{"num_hidden_layers": 11, "experts_per_token": 1, "hidden_act": "swiglu", "router_score": "softmax", "lr_router": 0.000363, "norm_eps": 1e-05, "optimizer": "soap_variant", "learning_rate": 0.00202, "batch_tokens": 32768, "max_seq_len": 256, "train_tokens": 293200000, "dataset": "wikipedia_en"}
Below are experts of layer 3 (counted from 0) of a mixture-of-experts language model. Rows are named router (the router's row for the expert), gate (a neuron's input weights, with its number), up (a neuron's input weights, with its number), down (a neuron's output weights, with its number) and show model dimensions 0-255. Each number is 200 + 20 x the weight over its row's rms, rounded and kept within 0 to 999.
Before each expert's rows: "raises" lists some tokens whose logits its average output raises strongly, later layers aside; "mostly gets" lists some tokens that are sent to it at least half of the time. This comes from a sample of Wikipedia text that the model never trained on.

# expert 13
raises: ".", "ig", "and", "ac", " in", "im"
mostly gets: " Br", " career", " Tr", " tr", " now", " became"
router,205,204,169,189,181,202,220,159,210,208,169,220,214,209,207,201,204,150,225,221,212,176,191,238,206,201,197,228,241,220,202,231,176,199,235,175,229,185,186,200,195,175,177,174,176,184,236,202,198,229,227,189,196,209,204,206,186,179,186,223,188,195,194,185,192,232,175,196,216,212,225,209,214,185,192,214,220,173,219,201,186,199,206,188,181,169,224,204,197,180,219,198,228,218,193,176,180,190,234,219,194,212,202,199,246,177,220,210,199,193,196,180,176,180,160,230,219,183,186,195,181,172,195,198,190,206,201,175,220,216,214,176,213,221,205,186,162,220,165,191,220,206,196,183,205,190,182,205,236,201,208,207,192,226,180,194,169,198,218,183,212,171,232,218,222,240,218,174,208,196,198,199,181,222,182,194,241,206,213,188,179,206,226,205,213,194,233,207,190,231,144,205,176,187,146,188,179,180,233,180,152,190,194,196,192,189,198,179,215,185,175,180,207,219,207,182,212,172,192,208,184,182,217,218,219,211,215,255,184,185,196,159,205,175,186,199,206,227,208,185,181,165,202,215,210,212,192,214,214,184,225,215,153,218,208,206
gate0,194,223,191,191,181,178,208,207,224,227,187,189,252,180,182,194,194,186,176,209,181,164,193,232,194,210,183,206,187,186,173,207,204,210,219,190,195,189,177,181,246,201,216,212,162,175,196,173,198,241,207,199,218,183,195,213,211,200,210,257,201,205,161,190,178,202,177,242,222,174,195,196,213,238,198,208,174,171,230,215,224,179,221,236,203,213,206,203,183,183,216,176,220,168,167,210,223,216,198,198,192,192,174,203,229,197,236,198,250,202,215,204,205,197,231,199,205,161,220,232,188,206,200,213,218,235,213,191,231,196,237,192,177,176,179,212,212,196,179,213,240,225,196,177,226,181,146,176,177,183,186,219,211,214,197,208,191,163,182,202,227,178,203,200,203,223,209,202,209,182,165,194,186,199,209,212,224,222,242,163,188,190,217,202,213,215,186,226,195,228,184,175,226,203,173,207,206,185,197,223,199,208,204,216,175,184,159,191,188,146,209,183,231,214,187,199,183,196,223,210,191,187,208,197,215,207,190,215,185,197,197,178,217,192,204,208,212,176,204,211,169,193,212,158,179,196,202,219,183,212,204,184,183,175,207,236
up0,219,159,182,213,234,195,210,217,191,203,197,205,183,238,220,191,211,204,212,182,187,211,215,218,217,191,197,182,221,201,197,179,219,198,180,230,206,185,209,177,197,220,182,174,228,205,202,244,213,180,195,199,175,193,195,185,170,199,167,181,169,207,204,208,213,184,200,170,181,204,220,208,217,168,180,208,221,209,190,204,178,228,198,188,215,194,207,219,233,192,189,255,189,212,241,207,180,223,197,202,211,200,235,180,184,174,190,174,179,194,165,161,202,205,230,192,184,236,179,200,212,204,213,167,157,200,206,219,201,177,154,228,236,227,216,196,220,231,201,191,193,193,214,214,200,192,270,204,236,224,212,183,181,206,195,194,203,198,164,226,181,217,157,203,212,166,189,234,183,173,218,223,185,200,209,204,198,178,172,210,199,206,203,186,203,191,229,187,227,204,185,180,177,208,243,191,194,220,177,207,203,207,192,200,179,193,226,228,201,224,175,227,170,226,180,212,180,194,169,170,201,208,165,164,183,215,207,200,196,180,187,187,194,155,212,191,205,205,210,176,237,182,189,209,171,200,180,206,222,191,223,216,223,171,226,201
down0,235,194,232,173,215,218,171,170,188,158,203,208,185,186,233,207,239,199,194,206,210,217,163,193,239,171,195,212,209,217,232,245,205,193,181,199,206,184,220,210,180,191,204,200,179,213,187,236,205,213,160,211,207,233,206,213,207,214,206,205,194,175,228,152,198,188,189,230,227,219,200,177,200,161,251,213,216,251,193,181,175,228,212,196,223,200,183,195,182,210,179,173,217,203,191,178,188,214,200,174,220,204,180,181,220,225,227,243,178,221,186,170,216,192,175,206,171,209,226,214,163,219,218,204,171,187,178,191,206,171,211,182,201,194,203,176,188,231,182,197,184,231,193,236,201,194,210,233,181,176,237,197,208,190,184,185,213,205,199,189,210,200,209,192,190,216,208,173,221,207,169,215,185,210,223,193,168,194,177,209,188,198,179,206,211,215,226,217,198,193,175,235,193,212,231,206,205,178,176,182,193,193,227,218,187,192,205,206,225,193,195,216,174,182,202,190,187,178,187,229,193,170,203,191,199,217,153,205,194,228,205,199,205,201,169,213,230,192,213,198,220,241,210,175,191,214,165,163,208,230,198,184,187,238,220,179

# expert 24
raises: "18", "2", "5"
mostly gets: " Ph", "$", " ph", " Hong", " Congress", " tax"
router,193,187,179,215,175,208,233,191,224,206,176,209,238,206,224,225,208,177,208,226,230,189,211,206,180,187,175,202,212,201,196,213,175,166,222,172,215,180,191,219,200,194,191,163,163,237,225,209,199,218,211,200,181,186,223,188,184,179,198,221,183,174,169,196,174,194,193,154,181,204,227,222,204,176,205,196,208,201,220,184,198,217,212,184,206,189,228,222,176,189,196,206,215,228,207,184,200,207,225,205,211,213,192,205,200,187,214,228,205,165,209,172,167,182,209,194,183,195,199,187,205,195,189,182,178,212,237,186,197,189,196,188,219,202,181,174,198,224,160,204,230,214,214,176,192,175,204,182,244,200,195,188,187,240,184,188,197,176,217,170,204,194,211,228,221,215,194,164,202,199,179,232,175,221,194,191,235,204,172,199,192,200,221,197,219,152,206,173,196,222,188,220,193,179,184,182,186,191,207,178,208,202,218,194,215,202,190,201,226,217,197,193,191,139,203,160,221,175,190,221,184,227,224,195,232,229,216,219,173,199,227,159,243,207,210,158,192,209,220,177,212,167,181,234,205,236,193,213,218,193,198,229,149,228,240,203
gate0,227,212,214,183,192,154,200,233,194,213,186,224,207,191,220,198,206,186,193,196,226,188,222,174,172,179,181,215,193,183,182,190,178,159,206,207,208,194,203,201,184,229,177,197,220,238,223,235,207,206,191,192,177,219,224,216,192,197,194,184,200,198,198,212,225,233,194,186,170,184,235,212,205,206,171,196,190,233,185,234,185,187,197,213,217,204,216,207,186,249,199,213,192,220,176,208,200,176,216,218,219,192,200,215,193,192,209,229,183,165,196,205,204,206,214,191,197,217,199,201,227,192,191,197,212,219,192,208,170,151,190,230,216,194,204,200,186,202,184,198,197,224,179,179,192,202,205,207,193,230,190,205,200,220,181,189,173,227,224,226,241,231,196,211,196,193,196,210,245,151,184,194,191,168,195,179,233,191,187,178,200,163,206,217,198,215,176,237,206,219,208,176,210,220,208,219,191,206,157,184,233,218,222,239,164,225,244,220,179,222,168,244,169,213,216,169,228,236,164,185,176,201,192,211,200,206,165,176,206,229,184,203,179,187,208,218,238,252,190,178,212,202,172,211,200,193,191,171,203,165,194,178,211,204,212,214
up0,241,190,193,187,186,160,212,228,209,206,214,218,171,196,195,180,214,167,200,186,232,154,210,185,171,161,197,177,208,204,191,174,197,161,204,200,203,180,216,200,189,195,205,194,192,262,199,178,217,191,191,170,203,247,188,206,191,214,179,161,185,203,195,212,216,228,206,176,195,177,214,201,206,175,168,208,179,233,193,211,192,192,206,218,191,199,178,184,190,232,218,214,204,193,168,209,194,172,224,196,237,192,189,192,177,186,198,195,194,188,212,195,195,213,182,201,192,221,205,237,220,217,191,210,225,236,202,220,201,152,183,202,203,209,242,186,203,196,212,193,217,196,202,158,183,191,211,182,196,219,185,226,180,222,213,201,137,218,232,201,213,220,205,216,190,202,219,198,217,167,219,217,182,178,189,190,215,198,212,203,241,169,209,201,221,190,166,216,209,197,223,206,211,217,184,182,195,217,188,182,207,187,204,232,165,228,216,217,149,213,176,197,179,238,199,162,194,223,181,182,188,202,168,184,185,211,161,181,172,209,175,218,181,179,224,178,223,225,204,152,213,217,168,196,188,211,217,211,230,184,192,207,207,185,222,203
down0,186,176,207,233,195,227,185,213,187,182,193,208,194,189,192,205,213,204,188,218,178,195,221,151,224,186,204,191,208,174,206,214,203,227,186,209,164,206,210,247,211,184,213,192,182,216,200,176,177,203,245,219,215,208,181,201,223,191,219,171,177,229,184,193,219,146,165,215,212,220,190,247,205,199,216,178,195,217,191,189,194,173,199,230,176,216,206,184,156,208,199,180,217,200,231,174,202,218,219,189,208,195,203,222,151,176,208,176,230,204,176,201,173,200,190,196,197,213,151,227,247,211,172,180,189,198,185,209,231,204,188,204,225,211,202,189,182,212,218,202,182,196,215,175,191,211,201,210,235,212,218,167,235,189,207,193,156,167,205,205,196,196,184,175,194,181,175,215,219,160,225,179,224,196,178,200,198,202,163,163,213,171,218,220,217,207,220,199,223,209,197,216,210,192,191,178,187,189,191,234,214,160,201,188,218,253,151,201,206,191,215,169,202,219,184,201,198,193,215,231,208,220,205,209,195,208,189,211,182,234,210,209,214,216,207,229,207,226,200,211,178,217,230,215,184,180,183,236,172,203,191,167,214,174,206,201

# expert 30
raises: " in", " and", ",", ".\n\n", "\n\n", " or"
mostly gets: " other", "L", " major", " those", " these", " former"
router,217,162,153,179,158,217,213,184,195,176,171,218,200,218,236,194,230,179,213,214,244,173,220,210,169,203,182,196,239,193,177,237,186,190,219,171,215,183,198,206,162,202,201,189,184,203,228,209,211,213,207,180,198,197,201,180,197,213,183,207,163,172,194,185,192,216,200,208,194,230,220,220,208,168,216,204,180,177,216,195,189,229,186,191,181,167,222,209,197,188,174,201,210,214,200,173,204,201,243,192,183,214,196,193,194,173,230,226,211,168,204,192,205,185,165,210,191,202,220,181,206,190,187,187,174,189,225,163,206,229,194,190,210,215,197,170,166,200,192,187,222,209,215,155,171,191,190,186,212,194,217,175,213,231,175,176,171,154,219,191,206,163,202,206,240,224,186,189,206,179,173,219,186,207,180,202,205,205,188,211,174,197,209,225,197,165,201,173,180,238,199,181,173,191,165,173,164,182,204,173,214,201,215,205,240,186,175,181,217,212,199,166,201,194,203,204,195,170,194,233,192,206,206,189,210,193,226,221,178,218,233,192,204,184,231,178,208,206,189,189,196,214,186,194,196,218,179,178,245,206,208,248,175,200,214,229
gate0,202,173,219,204,193,160,242,204,228,179,175,227,193,196,225,220,226,202,219,193,231,207,237,213,176,203,202,197,217,204,201,239,187,165,224,198,169,195,215,185,198,192,200,196,210,222,212,199,206,237,200,207,187,195,206,218,206,172,196,210,170,169,197,202,198,188,160,212,169,189,217,188,224,153,197,223,185,234,238,191,175,247,181,217,175,216,182,240,208,175,180,204,201,203,197,196,205,183,218,221,229,203,183,206,189,188,179,150,216,213,202,194,245,190,181,223,209,202,188,219,198,187,192,199,201,191,196,204,202,197,201,186,223,187,177,174,197,217,145,207,223,193,201,203,230,211,181,202,192,243,201,218,235,199,173,225,182,207,194,186,230,191,214,197,211,192,164,201,215,195,185,215,214,177,171,159,159,202,186,168,208,158,188,162,198,191,180,222,198,226,233,195,203,173,179,228,183,194,182,218,201,231,227,227,204,217,198,211,198,205,185,214,171,199,177,242,196,173,190,188,215,195,186,201,174,204,212,139,180,219,206,167,203,200,165,236,181,214,184,194,200,181,222,205,185,188,176,207,198,200,191,183,175,206,198,189
up0,240,202,195,205,231,249,184,204,168,183,210,198,171,183,188,207,196,219,161,212,236,161,184,239,187,212,209,180,197,180,182,189,162,169,203,194,205,205,159,224,176,215,177,188,189,166,188,205,190,186,192,190,165,240,203,203,187,212,201,182,197,235,212,196,188,240,210,214,215,205,217,221,176,217,166,190,203,178,159,186,187,235,202,214,201,174,255,187,221,225,205,181,191,221,198,177,223,202,181,211,199,197,193,187,223,197,218,207,188,216,185,200,177,218,219,185,150,181,205,216,195,215,216,192,194,179,163,176,217,214,221,227,194,205,192,216,227,195,242,202,182,197,198,192,190,175,214,228,206,192,191,192,172,194,206,180,229,213,217,197,189,215,200,187,216,215,209,174,187,221,194,187,171,187,199,242,225,205,237,207,168,187,191,232,205,190,216,167,194,180,191,189,186,202,210,179,231,216,196,162,191,169,200,190,203,189,195,176,204,191,204,165,228,183,151,207,233,226,214,221,225,170,204,195,209,182,189,174,174,172,186,211,184,178,229,181,207,210,207,203,211,207,173,188,219,214,235,210,248,207,211,225,195,219,209,189
down0,192,198,213,205,167,199,200,210,213,199,184,214,183,225,190,195,191,227,203,207,194,223,190,195,186,194,171,190,168,189,192,197,156,190,194,197,211,200,181,224,199,197,214,205,202,213,215,228,175,195,185,260,166,208,182,205,188,179,197,172,206,216,209,206,231,220,216,209,173,196,214,172,178,215,146,229,185,198,204,206,156,199,218,189,194,203,236,233,214,157,229,208,211,225,182,232,189,206,222,185,192,202,161,198,189,196,184,199,197,192,191,219,156,207,213,196,235,201,200,190,214,218,232,190,180,191,225,190,197,195,210,213,198,184,238,216,194,231,216,175,230,186,169,224,244,236,211,195,221,201,188,187,191,205,185,214,228,201,196,185,221,210,191,209,199,220,191,218,159,194,177,185,171,211,215,152,242,192,193,217,170,162,237,225,210,214,170,197,201,207,201,208,189,170,230,161,188,205,211,174,186,209,222,189,181,201,204,233,210,186,202,198,208,188,246,190,178,182,247,196,189,197,197,193,189,227,208,153,195,193,211,215,241,206,172,199,186,229,187,207,230,175,174,205,227,178,197,209,207,173,214,201,236,182,173,173